Below are experts of layer 7 (counted from 0) of a mixture-of-experts language model. Rows are named router (the router's row for the expert) and show model dimensions 96-191. Each number is 128 + 24 x the weight over its row's rms, rounded and kept within 0 to 255. Numbers have three digits each.
After each expert's rows: "raises" lists some tokens whose logits its average output raises strongly, later layers aside. This comes from a sample of Wikipedia text that the model never trained on.

# expert 72
router:084136121151098115101139122144092118132115135157109105112106133136131125104127126092086130145166109153161103110173117129146131118147152116174155146118122179111134128116126122135167142112167099153142154121112117085147107145109139146103113158141125124081115138106126134147154104130098109094
raises: ".", ",", " and", " |", " (", " in"

# expert 149
router:111140080158103120125140118137119121083126125143133179114124114139126105142130121110119132145149118155112120157124111133140159162114090116129121155143148137130113140143157145141156095116097114124135116146120112114158123157110125109107184134108128155131129127090146156121152125089109141141
raises: " the", " a", " an"

# expert 61
router:105143066130097122098147126162112076160130128151140133114115149201095121101136125137129136111177082132131125165162116117146161151131119085139098125147126131154121150143147126136171068102099099090113104150155099133165127097115146136093156130128143150110140154094155114124172143111136111100
raises: " L", " S", " M", " D"

# expert 8
router:123129108126100135135151107128102179154122117165120123090155139144149147097159133148129122122113095146205071120108098127133150115129151114121117141101167103152143140155183132109104079111163132105111109184134110103148112128098129145129164157105104095103098168123158152125150108128104095090
raises: "ic", "in", "as", "at", "an", "o"

# expert 111
router:116150092142137113099132142129115126105094154149125135114111149164105084123115122118099145160179112104149078173112097095134153123101110117195128145107098136151100126090121121128178122111131140147092118117143110108152116152118139121074137155111131106122120124116119168104178118129098134128
raises: " a", " the", " in", " an", " ", " to"

# expert 143
router:107111086125094127125155107106158110099099156146145161134101123165104147091118154121131124128126067115166105180134086144129117111127129104175140101154099172160111132112154109090151122105174146143138128164164123140161110148090149157108124180093163149101114152139136154113125092119107152119
raises: "-", ",", " and", " of", "b", "f"

# expert 125
router:072106112141134140124159076116109142109160129156116124125150169154109147099157156125099107133095096114106113129138141131118150141167131110131115176123085127190087101167157125131136124145124100126121145157135108099133114098119112107112121143107098159123100128140137137076160102150114119101
raises: "ic", "e", "es", "i", "ing", "ed"

# expert 138
router:143108107177104119100158110135131110127116109122139152096117156168109136078100130102097151145123086126158126158177094138158133166144109109148133152147128192144133149126139144105136132121131133088144109142128131132161154104119150172085130155104148099079094178126132160123143090127125138125
raises: " and", ",", " of", " in", " to"

# expert 91
router:118150092145120126120152128096099131134099168138167162096091139172089156144095135092125147166090144155123121140114142108157129121107097144161112129152131177146122124142121118079134097103129095147136161101132100135163132137156155129128135179120174145148123082119094152124167117099088124122
raises: ".", "ad", "ut", "ul", "ed", "od"

# expert 60
router:134122077132110121132133128133084141150085131152110181129080133169118098141162090127140089128132104096170123140177106144134118095105116117160080102138126146151093117124140142153116112130128154129109095140144101125114112116107128165122164167125123147113103121111177123122148122127103127104
raises: " and", ".", ",", " by", " in", " ("

# expert 49
router:142125137118116102118151093126083133130151137156148135088114123133115130131170183150138095153107134142119113148161128147171171158100102106130116099099150152154121101131161150118134102154159126149114119093124120100167125130130157164111139143129145139151087131088161113136137107104068130144
raises: ".", "as", "at", "s", "o", " and"

# expert 39
router:133090110126088090140137108112105147141103147132126131123120153111091141132162165141124081159097104167136083130158107142151133173120104141138108128133123137148128136146133156100136071099139115133151158147137085128146145132109181133125121133102156123117092160077131117115156109098075107136
raises: "ist", "it", "in", ".", "or", "id"

# expert 122
router:110145119152136122081125125098147147143096167153098147111068161161135148127116143172123109172118122187133136180134101160130128116096101107145160130125131146137120156121182161093119118125125151121119127132155120120115147133138135111127146173109165112107122162107123170127109093169122149088
raises: ",", "-", " and", " in", ".", "c"

# expert 89
router:119094108116113133135155126138102150123134128127141129118117131122089152122110168123093098153138117076139105130120125136129143152143108107159087092102091141139098174161171134094126110096159109121171167142174121113162125098093140154094154130154142161101087129111155125118104108118104124155
raises: "ar", "at", "ag", "ent", "i", "u"

# expert 0
router:107129109113122110115149083078100104093119176095165179089109146144053089072135158142117141107122126129134143130144136126152130127143111130164106129172126180118133133144163144143152127134125125108102172140152164115120112137138115165112117119120120103149128101079166102098117143091117109152
raises: "ising", "if", "amb", "ac", ".", "iv"

# expert 85
router:131113123203132137138120072132129168123103113158111162116138135121106127099117124084112115163152097114117090139128101132144132158114115107137143126157085130147077100121141136126131112149138096106117130123188116120134140123136132120130128137143146109113125131110169103094118127107105104116
raises: "o", "ag", "on", "y", "og", "ish"

# expert 79
router:122123131140114104148136082140136141101101183101150151115138168177101070064114117100110105158109100155143108168171090127136097155156124114151138127125123163087151172130124108124133104124147109152131157172126119097180148113116142168069120127126142109118138123128116158109164096094115114136
raises: " ", " —", " –", " N", " at", " n"

# expert 97
router:121144086158096110111118088119143120101138166142124128100128155147118092140119128125082130150120093164152125158125106140126132117130114107145128130122118192141146132139186133111187118161142129139152121131117115124130142140080145146119150117106158099162124142128163133071117080098119139128
raises: " the", " a", " an", " his", " ", " its"

# expert 98
router:141136126186110091100141135161108099134116147132127126100092143114140131136119141084148099114144090126135117149147118131158116099133131126140133135137147166167141119090165135155163116155150100111117119140144118114148152149149121129102206120133149144116118161107148113096121101118110119090
raises: ":", " the", " |", " G", " T", " E"

# expert 153
router:079132089171114098129179133131105134121154111143158138100120122111121105103106148127122124103117102127132116142135108130130120137088119098162109151149172144119101101140162118082139110166142076133118136117113123123130152172067170135048127141111132102103139141087166165113139119115111119142
raises: " the", " he", " it", " in", " they", " she"

# expert 53
router:118149058159120105103135112153133108149093153135121135110158128174105150101116185088156148128112122119157093107132114115126165126149112089136127104157114140168125151082131160119150107135113111117083106169123124102144132129085118135101141135086138135130123115151138145063191093097127120125
raises: "-", "|", "L", "19", "In", "M"

# expert 117
router:098128093156142101128134122135106148151107130107109187129135164165078135132120159107155138154120098173172134141112084124146097142129115085151079173126129118148109117141121119143176102129111117140131121112155122099133096088105157156128152144120144131130149154119165104072133128139091107151
raises: "16", "26", "25", "23", "14", "24"

# expert 115
router:143100092139119121102172127115105103149135144107133153073124116188119132116119099095145130113125105117132086139174086141132117122132111106172121143141139195186138142115139139142136120129085084125130129167110120088151177106108108140124152149132154147087082149142124129107151103129123095150
raises: " ", " R", " |", " |\n\n", " |\n", " however"

# expert 120
router:163115096152108108139154103109128117121154163104095110141108094132084101061172179103125128123123096157142126144179102133118110149118133113180119117136132158111152087083140138124142133121112107116108122133144131144160129156132148172122128180144149158096109192110126145115165115137117124133
raises: ".", ",", "-", " to", " in", "–"

# expert 92
router:166130102111131097138140130131134119103115139105159132114090156124113085143123125126090127140091130148143155091128099132145159083154100126154122091151157160179089136160126128131171169156117128148135137112146139086165125129135186113079145126133141152159098170125128152093129112105117096119
raises: " In", " The", " However", " Other", " After", " This"

# expert 59
router:098165098137120091139137132061166129112096145151108131108072131113097151095115131125089113165123120116165132112135103127142114160112133114138102095167107129121123142110120133134126109142088159113096136125158113103155093177112141113115146156114168125136117150104166117113147119123110100128
raises: ",", ".", " and", " (", " in", ".\n\n"

# expert 43
router:111110111126103114107130134121135133142162123119132119132081149131108168104143126155126132129111080125175129132178127131147086125119143134168099103124120168127099150151121129144119094136133122104109141145130092077125126135115156109094139153121147161092121195118147124097155136127093159137
raises: " of", ",", " in", " to", " and", " as"

# expert 9
router:144145113147110138110154115096127131118110156147132130107114116178108129080108145084111091157148110140149139137120102145180145135093113130148121129167114136138132161098132136097121135134114152136109124128134123109132088114092131087115146152161131108149118131128126142107163106168112108079
raises: " and", " (", ",", "'s"

# expert 124
router:141140114159137083124141103131119125124128140109116136084151179132092114122080107101118147164129097141117122125160130101159082133124148109143085139146148123130075128163130102109134112118107098157141130156164148077162150142111147107128163113153151097093123124130160123148138071093137108110
raises: ".", ",", " and", "i", " (", "is"

# expert 119
router:129137119125123119136120100156119090110106129155117164097149117146135114130111135134080125139139106108149121134119137145180123133170097131134100107173128161096122155139130124118151084129128126103110113132136123135137106120128145161030125169128135118096109141110144158096152128126104120134
raises: " ", " —", " \"", " R", " Total", " –"

# expert 159
router:165163133148106113112178126106127124125139166120127164083138183148094116116132157127096148166111118128138116141113126143144143160108126126145134140160128133133121147112112144100186117134114174145141109148145147084166075114115135132128146156093134125085152138120178135124124088157098108099
raises: " to", " and", ","

# expert 95
router:139100089148105120133159125117129135126095129143122167069141174129129116104126159096103125150118129120176120124119127154118124166105148128168134126126123168119107111129136181082155096177178131155114092131125110131199113125122131120113160146122101108083093148109154132131122084132098139116
raises: "ever", "ast", "et"

# expert 11
router:117102134141096146107121134137100132119096122141138154126136156153125146133165139126076105131181130107128130115136109123157147128101128132163116116096103150155106149140126128107157096100144091143136122119130076068155101113136129139096108135122118166101107192116144174116140092091087114139
raises: ".", ",", "y", " and", "ic", ";"

# expert 45
router:113135102140124112092157095118131084121147180151146080118144156141119121093170130095145147125100085154114118145144151131129087120152121118152097125127083138163113105128155143110129123101123101122132077138120101123162110142099128150129141183130104140139149149114184146111165151081106106117
raises: "ing", "ed", "il", "ion", "es", "ive"

# expert 93
router:157161115131157091127134156111125172133133126121147169138134138116102115132142170113093141094135116093154145124141127110118106123174087102160111155132128167157129104133154129149146102092132125096128129141129103101159107172129179132130157153120141102152138116139163128117164123149088155101
raises: "an", "ab", "am", "o", "as", ","

# expert 109
router:146152094143082132138146120132137139113120130117153115110111112146128111090129133114087132131164162099141082145118074110164112148121135104131121109137179135126115154099131142104149103135146153133122157140133134119144120136095156117089101140111163157169085116107154142133177099144120121127
raises: " be", " f", " s", " the"

# expert 155
router:122155104131078097113162108152110127112136193162162127083165114150121104128130136139121138122157137178126134147187134167139129119123129118131165087144119145159087122065157116107139140118120139117116127119133098058114146142150119142129126152140173143142122168115133146091136125098061117124
raises: " In", " Comp", " M", " N", " C", " B"

# expert 118
router:069089095144116123135131114137109142143115135114119146141148151144145122105162168144081102155110084142131109125142148152122135124157141135146135130125148113176101111136151144153169118132157118095140110166144080086131122121101132136091126175085115119107090161116130138095168117093093098113
raises: "ic", "y", "is", "ar", ",", "al"

# expert 64
router:099113116135131113143155123112114134108155138107180182151130151142069143113157172103106085152136090126135116134144110139137156158116105106159164074108130154140100140089098129144142108117131116160135137144145114111119106139147109131121147157120124139132096121094146130143149111132099109134
raises: "or", "ad", "as", "id", "ar", "in"

# expert 128
router:142118136126112122113167140138137162127145168178154116089101123115104099081117167076100106157182117139143127135122097144138093140147103098153113097127137165132081116093121150099134112123125114153159113105136110105152144165089149120125145141114149117120118104138147153139162090133112105094
raises: " and", ",", ".", " (", " |", ".\n\n"

# expert 80
router:089135110146144093115126123130125116135087154122111121118086168111145137089104138075092133124148084109178087169160090156129153145148129126129129134157115135164130107103136128151127136104141115131075127164142130121167111135148143169082151175121150141127107179096134124130111087124116125088
raises: " and", ",", ".", " by", " (", " in"

# expert 130
router:111125128129118134095135100137131151132154164130112125127093121107090159141122142125141147161120148154113117140156118107108125154113099112166160108159133183107109128092135113122141120113125143131114127116183136143135166099128113151112139138075149107155088142121132187087134119124101095110
raises: "ld", "ch", "ss", "ce", ".", "st"

# expert 101
router:112133118131112140098117130104105100156136144115139144091138145160141129123156140122127080152174126124158114131122106140166124137081119112129129126107114141134114139148158134117181094141150108135132102144157112124153148111100125116121199146075165114120078130158111184082148117150096119127
raises: " and", "an", ",", "s", "es", "el"

# expert 84
router:155145117133135108120169153096119165102161127131166151100128139159107108056133185114105154152107136117155156164127123154124126151114088091148147130146112151161130126149102128097149110149113139128150121131139126128133095146080127171109140143126176120084089157098127098130132141113105118115
raises: " and", " (", ",", " |", " in", "."

# expert 121
router:118135112152132105154140096131125115136126191117161138112151152171115091118120124114084111143153095140129138163132102127138108163122101112165160113158121152116127148138149128087177116151142092117123152150142113096176092093107137136103168149138105151101097138091129152116137104119117089131
raises: " ", " H", " R", " L", " B", " T"

# expert 136
router:080119072130119123099152127107154123127096157109141130104108165159127135136130135111120152105124087079144142146111114184133096133149119123142147110122073150157113129160110157140129100132132122152125119183113142105159134132121114153115142167066116139113116163115130119089144135108099106110
raises: "ing", "ors", " of", "s", "or", " and"

# expert 56
router:167133087163131142118140100131124100131101134110124101121107169139121119111172118117093111133117106182126102178131067151116136153144103113130092108122128130118124134064115135102157068105136115154142122135155127114159113146097151141101131136122150163136128149146128172122165123139114128111
raises: " ", " the", " a", " an", " L", " C"

# expert 112
router:142110112157117115138149120123129124118135153121135149094096155156080116113138114127134127125119114136106132125109101105143132143143109125147121127108156173133140171120168141101121073148132124120094115132140116128169124145110169157101138140131115162106088133120160122135161132116120124119
raises: " T", " S", " F", " B", " N", " M"

# expert 135
router:153097097163116112128117145127133123127110144132098114126098114147119148096142165084140116114160092143143120107155116132148130111123134107128097158160124164135110114110143144152186135108141148135128143113145123129130101106085149160089166182132136163085098129131113135087133141138076099120
raises: " |", ".", " (", ",", "/", "a"

# expert 71
router:124159100142096120124172146098143102155136150101052143147124118148098160108184147145104149131135101113144129158156111111129130148100106129141130152139126194142104177091157101078119099107117123142124116126112114099158118134145162188118121114143121115114110179094129134085101106142102118134
raises: "-", "ly", "t", "p", "m", "ter"

# expert 2
router:126163107160130099111188141135098143118139143124124124078078153162120100119106141119115102103173125115123139138144096132137124157148101133126138128170080172164102115101167091117139087107107113127118149108131124121148120131107156088097142138131161162129096121091150129111139142104110095153
raises: ",", ".", "–", "\n", ".\n\n", " and"

# expert 144
router:146144076144126084129146129152147135097104148170165147087104121126120104129169147107097124129123104104144130145127074153133139135116108134189137164132149149147128108138171122154135114155156118131126132143127084120166108139116147165101140105128132148133137123139116148089157127146116126141
raises: " the", " a", " L", " ", " an", " F"

# expert 105
router:146131094153092119127150093143109140115108151111084123071126116120107105153070149126112120133137114141134122147128091146163140139112108106160116125135178133131131111150179108137161110140133156100131083126120108105109104110108158118064149118063122160106120133071121143152164103119119119157
raises: " the", " ", " a", " M", " some", " their"

# expert 158
router:115117104158084137111149110058146143127155139131134126132133125186113121124130143088143135206128082182195153155133136107121120113100109115151145166142157142163115111108166151124118122123145116101142108119091109115164149092105137174097145104079112154115102148113168112068149105126112147104
raises: "F", "V", "S", "2", "O", "c"

# expert 134
router:112115095153108094125170114122103150118169158111109139134131125178115053115092169096114139132138147142148144119145126141119117148135126091146145160121111176134116112085171099142152110119161111119142155139132136097134141142088148103125117177123128139112144123119124098106137124142097095116
raises: "8", "9", "7", "6", "4", "0"

# expert 1
router:134139072121143093102156135108103117138115157133107130112107139141081106122154133140126124121143074183146137129178089152187137114160092121168128114113134123151118130146175091139131132142122123112141149107120134137135102137101132092126164174127104152140098146102135130060131128135092134103
raises: "10", "12", "28", "36", "25", "11"

# expert 58
router:114116135171129162132139142131111134119138163137137151131115127193147111064116106088101112118168121136124164133125089170130162139121115171168129108105111144142124138132118147122155126119115096137100142133144126085138139129099131134115120132152177118152108149110174158118171104073098088099
raises: " D", " A", " M", " H", " V"

# expert 37
router:111123114160098132142150123129132149125136168154103162106091183132109146102120130125109120164189089118138141136153098147125099188126130063136110106142129152131113133122144124135145131111131149112101164149140120116139122142074130107085147182103109122121094153127169134101132103089112130162
raises: " and", ",", " c", " (", " in", " of"

# expert 86
router:120149115150099108090153106175161164116152142171105097140127166171143147069081123077122121140105091104163124120155130155156145173097099091169111148152114130125104103100137137111113131140151126128105146104164148101179134168086151128081154140102122128140114124100133115131149117110118118092
raises: ",", " in", ".", " of", " the", " ("

# expert 65
router:086151109131144125118119131115123090131154141138158127093151160196102143052151117126094119162137081135148091120150076138142128128116141119146116120116113188108136150152133140094124128133157103148138101154142134078160122113090130110109137167117150118108106127067130151075119101133123121111
raises: "0", "7", "3", "6", "2", "5"

# expert 113
router:095131120163120123152110144152136120102141175146112131111153159127097126101097154071134075108105102138168115130152098135111135119119117132177115164130162158123079129148186091126167129120138159133153137155129143089130104121148166132109135143086134115140090183119148175139143119130113093141
raises: "-", "c", "f", ",", " and", "."

# expert 114
router:103135130122154113125142129101115125107095169099098136134139149132102139122124130107114097114114103141131097136148131176122139173145147129164142104092121120143123128129157155140186137126113117098084093126148098068145078112124115119102170126111126156142107135120124151113130119105097132135
raises: "c", "in", "ac", "ar", "ant", "ic"

# expert 150
router:120132048116127119110161147092124164089142137148133169096116175124137114132084115146104134118112107101131114124134088140137146131138103132121108112162085131166130137146156140130148145133162126136111091087169136099164108111154165158130125141144174085101119135129114098136159112134104113121
raises: ",", " in", " of", ".", " and", " ("

# expert 10
router:154104093150104094113148147146127158127105109149127151125126134153119154094127165140133095168106092159125110134159101117103170143173080125148089108143165132147096101137131114118181095167140121131156147119139086094129140167101177156112149122148171123134101176104113107091147138088088138156
raises: "==", "The", "In", "As", "===", "At"

# expert 154
router:142110079118097129124171123076139166109092181122132148138117138159106119092091165106125142168136094130143113153158114141123147152134097141119124133175096196134113123073121163097112117165144121098133146098162132116142101114103139140110133173134123137130070130127124126115114122137119117098
raises: "alt", " and", " she", " |", " &", "-"

# expert 151
router:087145090152098121140146115115142101132109157138114147103096129128127138076103124136125120123107063138148110152144114159144118126125118122153131102128094143147125130116129136091117096136117135149144125104143117115152153153114137145048145204115171125136112140118149134122145133113099125070
raises: ".", " and", ",", ";", " in", " to"

# expert 96
router:112137128128116089102158135112118126128117138140118126127143173136137099127171152109130129178132139119156099154132126132164179142109099125128143136165124161148108106124167112105165128125162136103132125108127068138150108123110136133128153167159152165152118112090177123099155095092099109114
raises: "ear", ".", "as", "oc", "ang", "umb"

# expert 87
router:135121111114115133109167130106140117162123167124165111123134160133131126115138190134128080114112145123144098123109143148191105152119147110176111091146122131164107128140147148095139109154105106142137134130178111122170091140116129141109159152146119117100107130115171133131143102108086124110
raises: "ons", ".", "able", "ars", "ent"

# expert 142
router:125136083148123138104182140129138102132137147126151129120120102161090096086093139080102120118136100102168080121178085113169121137141109102138069143164114163206101110129163128147110135133111102113162154149108126112192136117100148130117142119100115144098141141114105127126145132103113117147
raises: " |", " P", " and", " |\n", " (", " "

# expert 103
router:142140108143124110126178144108185128128105138111127130082153146196116114100097168103085120122148074106139123175178105153148133172155103120168138127143132147150131136138116120099176103129116158121114153138112120091153109126120128119090155139087123136080128117138124134105133085120126100121
raises: " ", " B", " C", " D", " P"

# expert 148
router:127123066157144114118159097112165125164134135128144178155075124160080113117131151153124099114112149141157126148162138153113140167134120146138120116146156192177142105110125127134146110160113147127146148085164115111142138109104140133124125143111132098097128143086150160134159117116110094136
raises: "o", "i", ".", "a", "ur", "as"

# expert 141
router:130129106110125138132140102115140156140132119112142135095148151194109078125116116097102104110147106180189102099163113186135090164142103121151174093152151166099102151128170121104121125149126115095107139147137130079149134116119157160093143164150116142096109130109119147113175117128089141142
raises: " ", " N", " Un", " T", " Total", " R"

# expert 47
router:089115118131104131081170137135118145134133169101110113087101194144109143082103104149099122143116122134112138149139112138128146166142121129127154169140151152165108144099151160139168131136139106142129089137151075109198144158128127145095155174110115151120096095124163107104164079100119134084
raises: " in", " as", " by", " at", " on", " with"

# expert 129
router:137121144136071145122153103148101111112114153153152135132148148124128156134144163075097067138129102104139104163116114138162114133108123117183144098142099137179101133139131103120135115122171111114102129138178100121173113128124133138097183120139145162143101158098158119094143073126097123129
raises: "at", "il", "it", "ag", "id", "in"

# expert 73
router:086120078169117086127140117119119114116118124152132144117115136159129113076169120124123177141140104136157125151183112107157155146150127114110110104168120123155099132105134148157136074110134145118104130190120114069137127150118135154093167137110153143125148141105121104106146088111109153135
raises: "-", "M", "–", "D", "H", "C"

# expert 99
router:116103127119123110132155124113114116111092158126149134116140149152134132057139157123110065118119105119127122137141114124154169121127120102153092134122109132144079099142148143098166091142137084119111149176112098112148127103087118104118174164097125131142113146128123122119180130131109103103
raises: " and", ",", "ad", "s", "el", "y"

# expert 140
router:096139097149113083134116103112151131135130171132127136097088143128119162056098124103098102164121116134167130123140103148128120168148137120126136100140113144157161139138149127113145119100105155107103124114151100130164099159098151156061141188094131131150104161097156110073140121151112123135
raises: ",", " and", ";", ".", " (", " |"

# expert 15
router:143127114121097094111164130137129106155117146177107145134152159135121131107130131106103102154127130138160094119128099113154114134119117105189141176154084123140124132134123120135148091139139099156106112167153117127161144088066147140126141144151142127145101144128150132078168061124089113102
raises: "il", "an", "en", "on", "ell", "ac"

# expert 50
router:118115060137103094111131105162104122115093133119129120106136144189068114139167141103123117133122108125185132155142094123149139133136092103164131105124150154138109110168127141112098095136152106107102100105199115113137108121121140121126115145134154138107151143113136105087159123146111098090
raises: "20", "19", "3", "4", "18", "6"

# expert 54
router:150155109157101135106169123147128136092111120139138136126128135162111124075124158102107164154156124109155149127139084168120145174104106089128114150148146154154105149094127114113137128087123161126129134138120094092124106159134150121105131169149109104096143144095115125104139121125105108131
raises: " and", " F", ",", " ", " G", " C"

# expert 75
router:102135071146162144106142120153103109092161128095078152113119194169129101125126154118120137155157113134129115130118119132112131159131151117142123086130117148197093174121140122130119135089128138143109135167132120105184137152114140131119144177111145116096083168099132122069129126104120127125
raises: " and", " b", " in", ","

# expert 77
router:136105072132115152110126118102116116124141161147131079106093165172086160144145146123095115127111079126113128145162133134170138133167125122135128156135112172156121136154123137108145103132118120079153131123138133116179091094141123084116159152081128173074118157128131135129155141141091134123
raises: "end", "ort", "in", "id", "ect", "or"

# expert 29
router:145111121132095101116139131118113145131120164161165128112134140124099158109141126132111125170120128121170102128127121131138119124104111062143135156152127150148110144125175120100145091112101128125131137123126102149177098118111124133133157158149148108150112127142185127129143074119085147109
raises: "or", "w", "ab", "ant", "ill", "os"

# expert 139
router:118097126161119104143177113135137149117106158153115195103126156141137118098144161135119083136131095143132079125157097124169112150121140134142132115127096138156135128140150163118152134124139094143121150162111120124178117128113188131118138172091139126138132174124135151105134115096099093087
raises: "on", " and", " to", ",", " ", " |"

# expert 42
router:112123141159141094112126170098122118126124155155152140138116118147144143110163146103116127129162112124145097168118090101177127136135158087125119097157126152149109129139107127105132114094151107174144086154130096090143091123119151149103098173133131154117125150140134162126159107112093108146
raises: ".", " and", ",", " C", " S", " to"

# expert 145
router:092146061134099142073126093137138146103144160130166135123115127158120125114124133131156115155147106120133109184125087144150127135134112099173133137139144136186091123099153157101176131127134110120115103162148098102133128141101148176073151173116095151146103124107125123119172126113112131076
raises: " in", ",", ".", " and", " by", " the"

# expert 110
router:098119083118127104101150132125099092069113141127132139141141175130138137147162158082118093127127130109150115172148088158155152144121123111138152097132165118158120144087138144117122123093139107143123125117134113103165148132113139143122109127146116156126128134071171128095162135110074090109
raises: "80", "89", "87", "90", "82", "88"

# expert 156
router:155126079147107116121185132095131140128121170120120136101092150148107129089085162074115151145156103085168142147125119136144132158113129112129137132159124149130135139103108158092142131156145158120121127133143107077152137090116142145120157179127118123083085145095148130137119113148112137134
raises: " |", ",", ")", " |\n", ".", " |\n\n"

# expert 66
router:119110078146147128125162131178145176123125129115133139070107147128163102153179129142083133101114108154137134147149114138141107139117118110154145094154104138116161122151126116102162125097170135148117131120175105107150131177134168141111140149118123150124096123101124157095114091141124129128
raises: ".", ",", "-", " ", " a", " |"

# expert 137
router:093143118147119122097149097132118123137086125173121141103115124139114127131138133066109103129121094122155135142149100126116107125119167099156117110106133168137138140124106142125128089124161124161106123134094139122181124122157136149121135137078142135087083215100152167119134098082081125152
raises: ".", ",", ".\n\n", "\"", " ("

# expert 104
router:109126098137131124160149112135116112092100136108123167119089152153076158116135127112101161125126076110122068168176073152124155166116159132164095140115133121119117117116148094066178148126130107106139159122113132114156118127108121096108165169111125144101145135158146130120152125113120140096
raises: " first", " s", " b", " second", " n", " l"

# expert 4
router:137130055127115121108180128102150083140148141123123125092114132138111127074106155090114114127117105101141077132163102114139135115131137100164142140153128183142123110142156163118130129137110122124131144124150120085187152116118162124095155167160169121127131166114129117111139113128104113133
raises: ".", " Total", ".\n\n", "2", " (", "3"

# expert 127
router:131146127167142110126124146141087104145121136179098159137076128131126134124140141112137098142158096150109128128141133149154139142153116092134125127104133152157116134090123144097114067087108129117112133147117114111118115165126161128114147125111128143087076175149137154075125127075044129139
raises: " |", " and", ".", ")", " from", "y"

# expert 69
router:073155101175100113122126135109117129100105135150142188127105132144125129081099118105094117137171109123165088118160099152120128151120097132170104111118092136129133137111102130131134153088122121148133129135137122117157079150127150163077113171121126135076115155133136160111159104091100115134
raises: ",", " and", " in", ".", " by", " with"

# expert 25
router:105122127135133160131112099080141138114106096131159163128129101133086125065137150105167084187155120129149090169120146116144160139145159126135131104131128142124090134152147089063129078142137143171149107155140128132153086140151116137123116202129123112138120124104123142083133085143085102122
raises: "'s", ",", " and", " L", ".", "w"

# expert 147
router:102136108162100129082137122138101129128139107137135165098107135186119124100108108091112151115118094099155100148108078109129124138138138136165113117098129151136125153109100142124128118125182122177151096141147118094148139131123140153093156180101138171077095140144130165126166077108093116106
raises: ",", " in", " and", " (", " to", " "

# expert 36
router:114129074127091111126145120126116132110146152124134119107143160136111129133115181117141126152146081177152131149182132124134149136117153070177144134177140161121111098117145110125195135134163152097142142113135114117146115113115124148132125141127099133138085131110141116115127116131109073095
raises: "0", ",", "s", ".", "th", "n"